Weights of a small mixture-of-experts language model, trained from scratch on English Wikipedia: width 224, 7037 steps.
Below are experts of layer 10 (counted from 0) of a mixture-of-experts language model. Rows are named gate (a neuron's input weights, with its number), up (a neuron's input weights, with its number) and show model dimensions 0-55. Each number is 128 + 24 x the weight over its row's rms, rounded and kept within 0 to 255. Numbers have three digits each.
Before each expert's rows: "comes after" lists some tokens at least twice as common just before its tokens as in all text. This comes from a sample of Wikipedia text that the model never trained on. Tokens count by the router's weight.

# expert 34
comes after: " 1", "\n\n", "–", " 2", " (", "-"
gate0:116105125131130139108075105128123149138107097120140110120129112083089090140149118128134087102094122161171135133125130094126072141112148101111126091096152185137166089121
up0:107119132172102135119112126153098131085115108158104147167107129138123140171152103094141151130087170118134106147137084148123169135075108132134084107150122099135136115136
gate1:148128171135118118135098126124147134134136137079100121125126148153115157111118094106144088098132123160157123095160151110151098128134120144154130077096093152141154139152
up1:125140152091123155104124135073095214134129143078118107113122124111130112146160087115128114116110123145142140123106130177147131117119111154125164066117182145149107163127

# expert 25
comes after: "=", "\n\n", ".", " =", ")", "^"
gate0:140160109133105145135129084168185131121137150101120126114099105130142108149135147104143143136106105187122109151106143115118146128123095136141176131108143158123104071187
up0:132162122127101147178100110130137175126142135121144107093138151149167107117134080150137141141119160149134152134129115108088110109127155096089169122111081141142121118143
gate1:132104125153137155103170140175117138125152143128137121117112171137118149126128125148114116096139085133110146146084158132128148139121121113101149103128115147146132157137
up1:129119115108111120122118110127063159110148095112124127118112122132126089159097131123132106163135087102098087130093143070150144132123170124103101136122144136115113146178

# expert 24
comes after: ".", "=", "\n\n", " |", " =", ")"
gate0:189133142112149140162136139110137074125123154110122116168121179115105137153126147135150201130085098105102134154150133102125167111111124135149161125153136147130105109136
up0:148139142145127103158118181114120128148119161076104138126126117160166120122132161172149144147078098130100133143128102177148166094106145183154102130094126143117111130133
gate1:147134099130113170125111087082108162135094136081113129135116132129161112115139084119202127118142197096160125169131110096121134100112123130133134122142098127114099158121
up1:116123138126119079104132137092174121154134109141100108161123110117138156098136118111156122091141136085173122140137152114122159130112108113125159175152162142152115134128

# expert 22
comes after: "'", " of", " in", " with", " on", " to"
gate0:119162151102150110132094159081178145122122100121117131098113105109153129154122140157151153148136138173160134136130128106189115103148162140129165093144091144145167137098
up0:178128088122101141139136094107144103177109128157120101138150112158128119150121174118141128144167140080125119135096119129114119134096175143100160068096093115118138073097
gate1:118097137119142135097128113123130180170151133159147136158126134120145141147111131139151136147151154188132130110105089114142145172152180089102087169135157141139147144165
up1:121125136129135139143099177134150126129139095078129127123146109130083142137132145086096122119134127166089113127121112172141082130090133140112132116089151107143146175129

# expert 32
comes after: " the", " a", " of", " United", " The", " for"
gate0:126147113163147094150137131150159097084076115141115149103161111144101132118131089122107129130158140151117126141103091098095145087133114092104122141134061166128098082107
up0:102110158150103131131152106154102121149113124140123168134120126122114102113150161120125134145099092142097151134127137083095163148126135118098121171129121110112135099148
gate1:168160126136140137161128116137135132111131172153103165122143160095161125100127127142124138158172107119110173147141126098173114130128123156115106127125079129148122150119
up1:147108106142150129120171131097126126129123180179152092122141117113130154107094133157137128121168119161109095165133121162144150109124122147136167120080070094130127117135

# expert 45
comes after: "\n", "|", "-", " 6", " 1", " 2"
gate0:095124125146125135143149082169140103147153119153105110148136119107111125164126137123140155129114118143112113152128087127089161116129160141122125151145119107170144150078
up0:155136115119125100124146122099111157131125169145164119138132180109108123139125163114130137158147121178105062157110116163084138132115113112127157138119141127145160121129
gate1:148142160111105069119153137128156101105103154134130109132153153154102137132093099120125163132134091137123133114146141093162130102115164136182164128149116165059140106124
up1:127127135154099125133087155134167150128111094152117114144123101072146134114095091132132127139142121138123127151085153127147130159118148116153100126099133114102140166119

# expert 55
comes after: ",", "s", ")", "\"", " However", "e"
gate0:147118107122125186132135124160157118155094120121132119133183181106116125127170099145110158111139094116128114153135077122096105140114122121132219167144168147154116127156
up0:148138141109113108114154113116111083075117127118123104192129117122152089135145133102166118168098122136143137112126111138086096115119138118125142158119078129081126086181
gate1:132137165155099101128133124114165083135180136144140133111120129120128149136133140137142148133103138154100156124156127166107146147136137116138165146112131149136114153103
up1:126111119166119134146139130130136149196176136092121128142097093090139122141131123153112143091131162162157169161126145128134148110151122167100132083110118136146090174157

# expert 7
comes after: " he", ",", " He", " was", " and", " who"
gate0:133119136130146119135138120146095108120158133116158118143102135216111084160104134112101143075092107150125135128117135144159147087114141165155154107164136164115152160126
up0:142157114109098131126158122149153120122164125126144144132091129139145101110106135102100129061124123131175138181119124132125172136130131150139110097108116150120115106106
gate1:156116125109154135117171151134133155144130104127167093095089105136083140137097138149150136112151116149099126142129121132189114112139127137128114166148152118143131135093
up1:140118138123164139131129118126174151168168114101144132143118099149120097116146158105142161112110159140133197129067112138097161132155143085120092107152114123142124195144

# expert 20
comes after: " the", " a", " The", " is", " on", " from"
gate0:142144134147149147139099144144100118139144125157125180123168131130109155112135124109128162128186136140142130149141137121129122170158115128107100125111099113190116128120
up0:129134163132151100153119106153109173136137167093081107096160139118151139104134104129108076141167152139119150149132122129140144080111105134090145126062095086159138151093
gate1:147106086101106112127158116121162136120089097132093138131156110101138159141172142118116136149100132147119139126080120105116092170121146056121145152124127116164154125075
up1:144123075134155081113128147123120133128128113126134143124133081131182129125180123152154168118155081136166133114126110139162137107111146168122119124096106128101084167110

# expert 28
comes after: " |", "|", "=", "-", ";", " ="
gate0:123185134123145100140173140148175121104152118153060146161165118084094116113122140136144142116115140146114137163141169172082158145118141079105150120084128121095151106148
up0:120113120137150143068084120115116083132137105150091129117156127116131117126106153135125140132068159120093129166169157095107147141084130111106118079145122155125114134121
gate1:129133136123110126106139139118142161126172101125149136130084105135150153134150147143113166141138124146144158096145108130148069128113146118128122136115172098128093137087
up1:129120172132092168144118115141086145115167122102146134144092115106118150140146113113111137125117130147146106150202128112091136120086146142162163136126169124108160149139

# expert 44
comes after: "\n", "|", "\n ", "  ", " Al", "i"
gate0:133121130133157125171138100147123122103124097142147191147120156137180092124114126121136150126129154146122131125134135123136137136111122136142155116142086151194129166104
up0:154085197147138105111143213093151113131157110136133162146106138107160123122132155159116078086162109129087143118128121158145113098088110111119130171130150114127137137152
gate1:135054196111130167117158120112143116144114136171135146097112173141119134144137168082139156117130086138107123138128090155086141166134135144116136141105125124117133137093
up1:141111150112122144157177136086129131147140142128137087128135157120101123116183098136145159138132109102119169120130114133163109179153089128121125106143128128115124142134

# expert 59
comes after: ",", "s", " it", " that", " which", " It"
gate0:093140136107143137115134110114104061108160128133127104107135155159107101150112093153104122119129106170166139122125143091132169157120166112129159150070111185113169125120
up0:144097109154149078120113129141117143139113118146134110156129118141078146122107157148117163127096118158135123123141118197092136139122116123109121128138128135123128110103
gate1:120170104112135149135115081122171166105147135125114150101096191120119112107117116074140126127144135144094148133088119152100157137099159135106149179099152129134117098124
up1:115150129144140123114157136155124168125145121147167132138148117148135156138147116118148067112184122123111101099142175128111120080148124105147122089130123106184135131148

# expert 56
comes after: " |", ",", " and", "-", ":", " by"
gate0:102164114127131142135145114168144132121143166127118112172153165120137116160129086122077124168110084168121097122093090141108141124157139137141186140148055116108146097117
up0:105147120157085126134096096138107116094134176109120096144126085148126135139137100152105148126069112133158065129160095168136105072159152129095101157145128140128094132148
gate1:123118128139129133118152105167144121108119113123095148165141172150150156130124148140078150135148141132146135146109155137108175140129090183152160153113109136131150097110
up1:127131143138095132151157090146160132120083150102129113103165107139146105126135107152131143138130127102134142121093108135127139120168077134112117121144080104118145179119

# expert 62
comes after: "-", " the", " a", " and", " an", " \""
gate0:175131129155122168167155088092124124134141116178111166069073104128075116129144144130098119164114129122148126181100088082165162139164150173152101151129070122156138133144
up0:129156149158142166103129109107124122137137140091118115127157132095130128153106121126118129146145125147177160124130144151125150147148148152121148097120126135091135140076
gate1:110175127109143119140128111137092143132091145177128138112112104135138098103090165128117140178116096127159128131122113144157130111151162162188160128087130120101136138126
up1:096067118112157148150137098137135136079133099129116146162112152165170098131158139168104118169122084113113084107149163143119136131120107139134123134122114133130096137139

# expert 50
comes after: " |", "–", " a", " (", ";", "+"
gate0:098107118102127129127088161158145124146109135136144147118169167125123107119158112116134152097121102087117165136097101092109091119141158131154129138156116100152127094091
up0:129135130091112090148149145111150099149138136100087158170089132124083104096171161135118128133155118120137134100104146088195090113127115123179103146074156092138142110126
gate1:151152111105160127107123142152126113125119186134135119161122111128133139152149139136132161095159173152110090104143139131136093173150124156104114153126118180104141094152
up1:124088116149110103140119111081149125151115107147096162130103127111181135167095110101122127112133165106147133116149125074084088150173102134140078104138116139146116125133

# expert 49
comes after: ",", "s", ")", " well", "\"", "er"
gate0:159128141124182115152138125164119151163118095153156107172131121096127134166134094138183149130103158166078112149122158135100149179124130153184102111132151131098119134154
up0:139129133108173121139079074145116109178137133110132114115136191161061132123097142128150090128083136153115088158122128130145156123123096103114112105095174133127126105119
gate1:148141148127122140118122118112145047113144126101107099081131170137125122148175131117171147097137132136127140152122187139107179148126154129099136154117124120117113140114
up1:089147149130075152131133096110144101160084145127106141171129137097159105121106153107104110158142118135152119093114118118099127154116139096117133095111109078149158134156

# expert 16
comes after: " of", " in", "'", " the", " with", " for"
gate0:134148156086147164108133123127111141153114091109115123113130104087119115123133098103150089102143130140134163134078142114093138123136150129102149122182176132146126162169
up0:120131171137112116159137141146132142136150155113106141125101146133147112129174086136118132148121092164125156088124092087158134139164175121119143142149135148133145122129
gate1:118147120105165138106109090101054118114142085129162143151142116155153078137106167137141119145075159127154127119109101144146185150134142107114136113121149116120113119107
up1:117125135126096145103146168123172118168130159119070093135132081131096163071169147142143092116143132127099125103111157115113108139099110133109123158116099129096167091118

# expert 61
comes after: "-", "=", "\n", " |", "|", " ="
gate0:098137111168103131119147128147126140138109122119075130134158131139166110132151107145135113144144153164156133145162129161173129117121159143112108168151129159171107140143
up0:134139131148151136117106121133098116173132122134135118117138150124083142100141209152139116117103133171139107159127103150162120087156146109119150123128129139135122113128
gate1:168166132081120143095121146124142152094130122115160117108129132142156145146115139116140129150115117108141127130132141092157125125117129135146170159106124136128173133153
up1:120107127172154159167111156130129081135118140135165132120090132166128143111122124126119132151084137167125138127087144148114126137143136102093120130179101141121113122111

# expert 0
comes after: " of", " in", " to", " for", " at", " on"
gate0:151138116092156087084109107116120124104111124154151101139152104122155116115096068101104149117090111126136107098119097111159099095120163117100160122125122128095115130104
up0:187131149120116156133150158141084133120150129144131162100130137152078118086167119165167169152137111110160136149145076089139108113124094131103145105125116136122143160163
gate1:118148140169115128108111134152122104130113119148099143126105097113112120109113131107099118101076083105126156106118158146102166155123135110098166137079130134176159144140
up1:113116113100122125167119121149112149114136120102096113141104101111125052132143153136110145135150134124121131150111101111078091114126077095120059107170089096137090140121